config = dict(
    experts_per_token=6,
    d_expert=48,
    n_head=4,
    norm='layernorm',
    positions='learned',
    init_std_qkv=0.037,
    init_std_down=0.053,
    beta1=0.95,
    seq_len=256,
)
Below are experts of layer 3 (counted from 0) of a mixture-of-experts language model. Rows are named router (the router's row for the expert) and show model dimensions 0-255. Each number is 128 + 24 x the weight over its row's rms, rounded and kept within 0 to 255.
After each expert's rows: "comes after" lists some tokens at least twice as common just before its tokens as in all text. This comes from a sample of Wikipedia text that the model never trained on. Tokens count by the router's weight.

# expert 23
router [ 97 141 141 134 157 117 108 124 117 145 101 153 125 122 117 144 122 136 120 122 101 148 125 134 148 164 114 108 177 153 120 132 117  83 169 109 111 112 158 118 122 173 206 164  85 120 162 160 119 122 144 153 125 132 123 125 142 124 108 106 139 115 129 124 125 186 128 136 173 139 135  79 153  78 137 107 107 135 111  88 133  73 117 124 161 131 129 122 152 133 136  92 141 115 102 126 143 177 131 152 115 121 103 153 117 139 100 136 111 123 161 114 107 142 136 138 144 161 131 150 113 160 128 175 109 124 146  82 145 120 179 136  91 166 107 162 118 171  81 153  97  97 148 136 117 132 151 130 108 153  77 139 117  91 140 128 173 123  92 150 139 150  90 160 116 128 131 116 132  95 121 103 130 133 151  94 140 117 153  97 125 148 107 126 128  94  84 121  83 164 122 158 149 169 141 158 158 135  70 127 104 138  91 135 129 157  86  89 145 149 118 108 138 148 142 119 136 122 125 147 115  93  89 118 110 118  99 145 101 149 119 169 115 137  91  97 121 133 156 144 114 113  93 146 103 142 172 127 100 123 100 146 157 138 137 136]
comes after: "\n", "\"", " —", " 0", " 2", " 1"

# expert 37
router [135 145 124 154  95 121  95 108 133 119  96 186 150 137 162 176 122 104 135 138 124 115 117 102 136 117 112 122 120 116 114 115 145 119 159 115 103 138  98  92 133 141 131 116 131 109 139 124 136 102 172 128 117 134 142 157 149 107 163 135 125 149 180 121 104 115 143 129 114 135 108 116 152 120 143 112 108 146 104 106 190 111 125 165 115 145 122 149 170  93 146 118 115 102 101 135 130 126 121  98 123 139 141 113 136 158 150 144 133 141 125 168 182 111 163 128 119 121 115 140  77 163 112 123 126 117 142  98  89 146 185 175 116 170 141 135 152 159  90 142 109  93 156 128 106 128 117  98 115 107 121 177 116 145 154 113 113 151 107 160 113 136  95 144 121 173 127 127 164 117 144 146 103 110 120 140  73 109  94 113 148 135 112 192 134 110 108 139 130  92 119 107 149 128 111 130 134 148  82 103 147 136 136 135 152 138 144  97 132 146 130 156 198 141 124 117  92  89 126 207 181 175 150 112 101 139 106 126 108 134 150 121 102 116  64 122 134 137 116 141  71 141 111 124 121 154 113 127 140 139 138 109 175 145  91 132]
comes after: " of", " in", " for", " to", " on", " from"

# expert 41
router [133  97 125 121 149  81 129 173 123 136 119 129 184 142  87  81 153 135  72 121 141 169 147 120 155 172 117 115 130 146 136 114 120 114 107 110 145  86 134 156 115 116 103 132 113 114 192 124 100  96 138  87 155 139 137 137 170 121 132 121 143 113 147  97 125 126  72  64 137 147 164 149 111 146 129 116 104  72 127 134 130 136 104 135 141 112 110 136 128 119  91 163 117  87 115 117 148 130 135 155 128 142 119 115 106 179 116 166 125 130 131 121 147 101 139 135 133 106 107 113 123 142 147 129 164 122 130 160 119 142 164 184 191 121 112  81 141 110 141 133 108 130 150 133 143 148 139 133  93 117 155 129 160 104 171 109 149 148 119 132 145 116 112 158 172  91 127 137 176  82 136 152 143 149 120 110 110  75 131 141 120 134 139 155 125 144 157  78 111 108 129 162 107 137 132 108 152 118 102 137 152 124 142  95 135 195 117 151 111 125 101 170 127  97 164 123 144  86 136 111 160 159  94 140 124 123 115  99 113 112 142 110 126 135 141 159  97 151 105 129 128  88 137 175 157 146 136 104 132 140 154 121 134 135 100  96]
comes after: " |", ":", ";", "/", " 4", " 3"

# expert 44
router [102 167 154 165 151 107 110 112 151 159 112 121 128 124 128 124 136 152 143 102 123 129 149 160 145 117 139 113 134 163 133 112  97 118 163 163 145 103 150 120 130 122 123 195 173 128 102 116 118 143 115 105 145 127 107 130 130 112 159 140 203  95 158 123 140  90 152 104 151 111 118 105 131 114 111 104  63 110 103 118 136 162 117 158  92 150 114 138 122 104 152 101 124 137 141 112 149 156 105 135 141 121 152 160 182 132  99 111  97 106 131 184 137 116 149 114 134 172 109 108 117 117  99 139 160  98 101 122 134 125 111 150 131 109  88 119 133 104 103 114 144 127 159 144 106 142  88 106 147 122 141 150 130 109  99  75 136 151 104 172 126 148 125 155 128 124 152 142 152 133  85 116 118  95 127 129 111 143 132 158 155  89 116 143 132 125 116 121 133 105  91 113 105 148 109 166 157 142 113  91 138 168 160  85  88 154 111  72 123 130 144 168 189  99 116 125 120 152 148 181 104 109 142 133 126  83 125 130  98  87 122 127 112 151 148 175 166 146 136 128  87 124 146 173 148  81 131 107 122 115 153 112 132 124 132 121]
comes after: ".", " \"", "|", " (", "'", " as"

# expert 14
router [136 190 144 120 139  85 130 121 139 191 177 154 121 106 140 134 156 118 107 111 136  98 166 125 122 144 101 157 135 158  93 103 105 120 113 147 110 138 161 135 122 151 150 145 121 137 106  97 125 124 133 120 147 168 118  82 150 125 134  89 154 120 159 105 128 150 145 115 154 123 119 110 173 114 161 116  83 126  81 173 142 113 118 128 125 135 134 131 136  85 212 145 149 143 132  73 126 128 100  94 183 108 168 145 116 114 153 141 129 107 156 150 118 152 151 142 100  99  99 160  79 141 126 147 114 108 100 121  98 139 153 119 113 179 115 133 131 121 111 118 138 130 150 162 136 164 148 128 166 161 160  98 169  93 125 111 127 142 103 129 138 135 115 150 106 109 144 132 130 125 119 178 143 131 163 136 113 121 114 124 173 111  87 169  77 115  71 120 112 147 113 122 117  91 119 126 113 121 121 172 137 149 117 129 130 168 127  70 140 154 131 152 152 164 144  88  83 141 141 157 105 129 166 111 161 129 127 163 136 143 102 174 134 139 126 137 141 120 138 141 125 126 115 101 154 145 117 137  98 134 132 139 145 117 125 125]
comes after: ".", "\n", " |", ")", " =", "=="

# expert 63
router [161  71 161 113 140  91 136 119 138 123  95 173 121 142 118 100 155 102 123  90 136 139 132 124 152 119  81 112 124 115 125 159 169 147 128 122  95 137  92 113 119 113 138 108 129 153 141 164 112 113 127 130  97 116 113 128 145 156 120 148 136 133 146 129 145 141 126 115 137 106 114 103 120 123 105 141 130 100 137 127 117 152 133 144 136 168 112 101 160 124 166 112 112 104 127 102 121 105 198 143 142 134 119 148 144 127 142 116 160 131 181 165  90 116 130 136 128 170  94 158  88 199 116 117 135 134 114 161 116 127 155 156 113 116 130 125  96 114 151 133 125 121 173 146  97 154 134 161 110 142 142 118 162 130 165  96 118 137 105 170 123  72 126 112 105 167 146 131 161  93 136 151  94 126 116 123 113 112 129 160 160 151 120 172 126  85 126 118 127 111 126 145 157 115 127 160 132 167 117 118 101 118 132 125 146 161  83 121 137 136 105 165 148 157 144 119 148 135 133 164 173 128  98 130 160 144  83  79 153  84 121 141 106 117 152 172 154 150  85 122  89 110 121 126 175 195 153 134 139 175 129  70 125 130 127 116]
comes after: ",", " and", " ", " (", " to", "'"

# expert 28
router [132 159 116 131 116 126 117 127 121 158 109  88 124 139 115 164 113 131 136  97 153 139 102 159 173 158 145 150 107 118  82 104  77 129 124 133 112 125 134  54 114  99 153 104 125 131 143 123 136 149 135  76 154 108 125 128 130 133 161 126 151 137 117 108 139 108 139 149 141 162  82 143 101 109 163 136 169  74 121 150 117 133 121 156 131  95  88 154 113 138 183 114 163  99 139 128 133 130  81 135 149 121 147 148 167 166 167 142  94 100 100 152  82 143 134 113 141 109  85 103 112 168 125 150 105 145 110 110 133 143  99 136 132 154 107 133 121 135 164 164 134 107 121 146 113 166 146  91 141 102 138 101 114 107 145  84 113 118 108 158 140  74  95 187 130 131 129 107 168 101 168 132 120 111 124 122  95 112  99 138 143  92 140 133  81 133 103 138  78 123 131 109 162 128 137 150 138 145 119 135 153 175 117  98 116 177 129 156  84 138 144 153 165 128 138 123 129  97 137 136 138 147 109 170 167 126 120 143 100 125 134 120 105 182  89 112 155 125 109 127 138 105 163 153 145 102 133 122 101 141 117 134 137 161 132 151]
comes after: " the", " a", " in", " The", " on", " In"

# expert 5
router [ 99 114 131 123 147 119 111 150 112 141 125 109 114 117 110 102 166  76 123  66 119  74 139 151 159 178 137 125 140 149 179 170 116 104 165 125 100 173  86 112  99 157 162 122 178 156 154 160 107 114 135 130 108 114 114 150 172 137 143 113 143 122 155 118 123  95 133 102 145 118 143 133 140 118 139 123 146 136 110 109 137 157  94 142 114  88 130 132 140  92 105 118 175 109 124 154 123 139 143 119 170 123 155 138 154 147 105 145 178 121 122 109 132 125 133 129 103 136  67 135 126 166  95 161 149 107 110 152 151  91 139 115 143 189 134 112 139 158 137  78 113 106 128 154 103 137 116 164 129 181  91 137 146 104 113 123 138  70 126 140 128 142  95 138 153 166 110  83 164  75 149 132 163 165 133 126 110 145 117 112 140 145 133 102 140 103 114 122 115 113 128 114 123 162 138 161 115 160 141 130  96 107 118 140  83 176 100 108 135 155 142 136 117 147 131 125 124  90 118 129  98 196 102 137 128 100 156 132 119 138 136  88 140 117 164 120  87 122 109 123 152 133 129 153 148 144 162 135 130 132 111 106 132 123 115 140]
comes after: " |", "\n", "==", ".", "===", " =="

# expert 50
router [110 109 158 131 127 139 114 150 159 132  87 151 146 131  70 127 148 171 121 123 119 124 101 110 117 196 126 127 142 143 134 128 176  96 168 144  80 172 124 168 108 178  99 135  93 141 131  96 134  85  96 123 138 139 140 161 163 126 116 116 135 118 185 146 159 113 130 172 132 132 117 131 106 124 102 120 104 145 138 170 158 177 132 117 142 137  96 141 119 132 160 134 142 148 120 129 110 124 116 144 140 137 130 143 125 152 120 172 125 147 140 114 167 135 113 120  67  78 106 113  96 164  79 140 126 121 176 143  94 109 160 128 148 138 143 164 130 102  98 139 143  99 145 129 118 122 148 122 167 140  85 120 139 119 162 113 193 144 157 157 100 129 114 125 120 131 188  84 148  91  95 145 114 154 116  91 152 121 132  60 137  89 116 111 140 106 131  96  82  97 107 165  95 149 132 115 139 147 135 132 136 145 132 116  90 119 105 146 138 137  92 128  99 146 163 154 137 114 106 152 143 134 117 150 108 105 144 137 121 122 132 127 149 129 108 102 121 125 113 140  91 128  93 105 103 129 153 102 129 137 143 103 118 130 148 104]
comes after: "\n", "-", " ", ":", "|", ")"

# expert 38
router [164 110 148 124 153 125 104 148 157 151 166  95 104 146  85 152 163 114 141 122 120 160 141 138 113 139 148 108 139 145 128 178 116  81 146 120 115 150 106 120 125 186 157 137 118 116 145 116 153  97 124 123 113 119 112 109 141 125 137 126 156 149 116 143 150  99 121 100 165 166 165 108 123 113 127 117  78 133  88 156 140 109  79 154 131 117 169 102 156 148 161 102 124  99 115 173 115 198 143 168  87 119 140 141 177 155 130 123 157 114  98 119 117 155 130 101 170 142 146 156 113 143  85 130 147 118 111 161 163 122 144 130 109 151  59 127 133 152 121 111 148  97 179 132 145 126 126 145 165 134 128 140 164 139 127  92 141 151 126 133 120  99  83 163 109 156 116  88 120 128 120 173 132 112  94 127 118 136 107 121 141 148 102 165  90 111 134 148 114 157 116 160 154 148 148 101 140 124 109 152 138 127 106  67 123 123 113 137 172 138 115  99 111  97 101 120  94 160 133 126 123 104 117  97 115  87 133 127 130 131 147 128 124 157 106 120 129 127 131 144 153  98 149 145 134 116 163  92  84  96 191 134 116 106 122 134]
comes after: "\n", "/", " 0", " Born", "History", " 5"

# expert 47
router [121 103 127 143 146 126 147 132 129 148  86 101  93 118  95 153 162 146 116 142 119 158 143 118 133 136 132 129 126 136 150 129 171 139 133 136 142 133 128 125 104 113 112 169 134 136 135 123 118 107 127 108 114 113 128 119 104 118 144 149 165  86  96  86  91 170 151 114 145 130 142 132 140 168 171 124 136 109 147 145 103 135  98 160 137 102 112 127 161 115 146 115  98 121 144 133 153 129 159 115 136 114 112 121 145 126 102 148  87 131 125 174 157 149 144 166 134 108 115 134  96 120 105 158 193 155  95 184 147  97 143 126 111 112 107  78 145 129 134 139 141 103 181 141 163 131  99 132 165  82 135 115 197 115 104  92 140 119 140 137 125  86 126 101 135 145 160  88 130 102 139 117 117 100  91 140 109 109 147 134 160 121 140 130 114  94 163  98  99 151  73 158 109 142 124  93 146 106 145 166 147 119 131 112 133 149 135 161 161 146 145 161 142 137 123 162 118 165 153 133 149 119 128 118 171  93 109  74  89  98 142 184 142 160 121 134 157 150 101  85 108 120 124 168 139 140 159 143  92 183 125 112 113  92 137 100]
comes after: " |", ";", " /", " 0", " P", " L"

# expert 11
router [101 153 179 141 164 136 116 154 130 157 153  97 128  94 120 137 172 116 112 106 109 146 115 139 119 139 105 120 142 117 130 163 115 115 117 137  92 163 127 134 125 173 183 132 141 141 159 146 120 112 182 118 118 164 119 135 126 120 108 132 108 121 159  96 191 114 132 108 166 142 130 132 142 115 154  82  88 157 101 137 154 129  78 142 139 119 126 132 108 128 157 144 152 136 125 100 139 140  75 148 136 141 155 154 107 164 135 108 118 139 121  97 110 150 125 146 123 103 122 155 102 167 129 135 141  94 118 137 113 138 172 169 115 133 152 119 156 113 102  90 115 112 140 133 116 116 126 133 158 151 120  94 150 153 131 122 138 141 162  96 153 148 142 151 125 104 174 101 120 133 132 140 118  95 122 127 153 143 101 114 167 108 125 161 134 123 110  97 114 160 130 134 148  68 141 111 161 119 105 101 177 145 130  83 158 164 140 105 129 195  76 162 125 162 148  76 121 152 133 137 134 120  92  92 138 130 123 164 113 131 117 125 137 134 120 142 107 139 136 139 153 113  86 155 120 117 175 130  73 119 128 134  87  97  67  82]
comes after: "\n", ".", " |", "==", ")", " ="

# expert 12
router [141 108  99 163 104 134 104 127 114 156 123 135 126 136 115 148 125 131 131 127 166 174 169 123 165 122 146 112 109 105 148  98  85 144 140 138 122 137 115 125 149 128 182 140 107 135 159 114  94  89 175 110 116 128 142 119 110 145 122 125 182 122 129 127 102 147 154 101 118 109 146  98 144 112 189  99 125 130 171 118 146 153 102 146 120  91 101 120 144 107 161 101 128  53 127  88 164 144 150 146 123 116 147 111 139 115 101 121 174 123 139 174 153 129 146 142 121 145 116 147 137 142 137 198 171 127 157 126 121 120 135 163 134 126 126 131  83 171 156 142 127 104 163 144 145 182 129 123 109 104 130 157 133 120  75 125 135 115 134 132 151  84  99 119 110 173 108 125 107  95 140 100  98 135 130 150 101  84 112 169 167 133 148 160 146 130 156 123 104  99 128 147 123 113  82 143 149 103 120 103 129 121 144  85  95 130 106 144 115 153 113 182 163 150 140 109 139 148 126 100  86 125 132 137 136 112 121 109  91 116 149 163 147 117 148 155 111 133 105 144 116 132 145 123 103 138 143 138 138 112 165  91 151 158 110  68]
comes after: ",", " is", " as", " was", " with", " \""

# expert 31
router [127 134 128 125 151 178  88 108 156 154  90 144 169 109 104 153 138 130 127 122 116 114 110 144 129 131 136 131 161 100  81 120 130 129 172 116 148 129 160 146 144 153 118 146 151  84  79 148 107 134 138  91 127 130 118  88 110 111 138 151 157 131 160 100 120 127 111 109 131  92 134 129 173  89 136 163 121 135 143  92 119 140 137 139 149 125 125 172 141 144 133  91 140 148  94  86 167 113 170 147 133 156 119 131 130 144 116 137 137 129 147 125 127 129 117 140 119 121 155 127 141 136 112 145 113 127  95 116  92  96 131 139 189 110 105 105 128 138  87  94 112 140 162 184 128 123 140 109 131 128 103  95 155 108 156 132 107 159 131 148 152 120  94  96  91 123 145 107 138  49 159  97 119 131 129 124 121 115  96 126 121 142 135 149 129 127 135 103 116 129  61 135  87 118 141  95 147 130  78 179 176 130 113 109 121 146 180 136 134 128  84 133 125  94 153 108 108 112 152 131 175 129 102 132  74 107 132 113 121 111 124 136 114 134 124 124  89 164 119 169 124 137 132 148 108 166 162 103 181 149 126 178 104 104 143  82]
comes after: " |", ";", "|", " —", " ", " 2"

# expert 45
router [111 108 114 100 121 106 116 123 135 181 102 133 157 141 118 172  99 111 155 127 146 123 136 114 158 132 132 114  91 135 157 156 124  98  99 114  80 143 155 114 104 126 170 109 159 136 114 108 109 107 152 116 104 121 150 134 158 116 146 159 138 140 147 143 106  74 100 164 119 107 113 131 136 163 134 115 117 120 113 122 139 101 119 150  85  86  81 135 161 149 161 125 119  82 140 141 117 160 134 141 156 130 143 142 142 120 157 166 155 103 155 120 167 110 153 149 146 160 104 152  92 114 100 153 150 106 160 121 115 104 177 131 127 146 160 139 160 144  99 143 101 105 171 131  83 153 171 110 123 123 165  97 146  77 100 107 132 119 118 159 173  86  93 184 123 146 139 113 131 141 183 131  98 119 102 153 140  71 126 131 131 139  99 135  89 143 119 164 103 102 151 137 132 114 136 109 142 127  87 130 126  93 149 131 149 166 146 126 144 118 122 138 169  96 146 110  96 108 106 119 131 168 120 148  83 133 105 163 105 152 116 102 143 139 112 150 111 139  98 142  89 125 123 134  74 154 124 103 118 149 120  88 159 124 144 121]
comes after: " of", "\n", " in", " to", " for", " on"

# expert 27
router [115  84 135 133 155  79  98 167 150 147  94 152 132 113  78 136  84 135 104  89 108 106 134 121 186 167 141 152 116 126  94 149 117  97 136 146  83 137 112 119 122 142 130 139 111 171 133 142 129 129 184 127 106 139 127 106 143  97 125 108 165  91 135 115 113  94 126 129 112 132 138 113 118  73 157 153 133 133 112 143 136 145 144 154 114 140 125 143 120 106 110  88 152 148  91 111 175 157 176 167 158 109 139 126 121 165 125 164 148  77 131 113 113 138 141 153 145 112 128 135 165 143 115 186 104 124 143  86 134 111 165 122 108 141 105 138 163 131  95 121 137 118 177 175 119 147 109 133 164 139  90 148 135  73 138 101 139 143 103 139 159 137  72 153 104 125 102  94 147  93 128 121 118 136 141 103 126 127 125 138 148 109 112 129  94 107 129 125 122 145 151  90 129 110 163 121 122  98  74 127 189 142 142 105 104 153  92 132 141 159  86 106 131 120 126 127 132 122 126 128 126 146 107 150 118 134  62 125 127 115 108 135 114 139 147 140  87 109 154 156 159 131 120 121 118 182 129 103 102 116 118 151 126 130 109  91]
comes after: "\n", " 0", " 1", " —", " 2", " 3"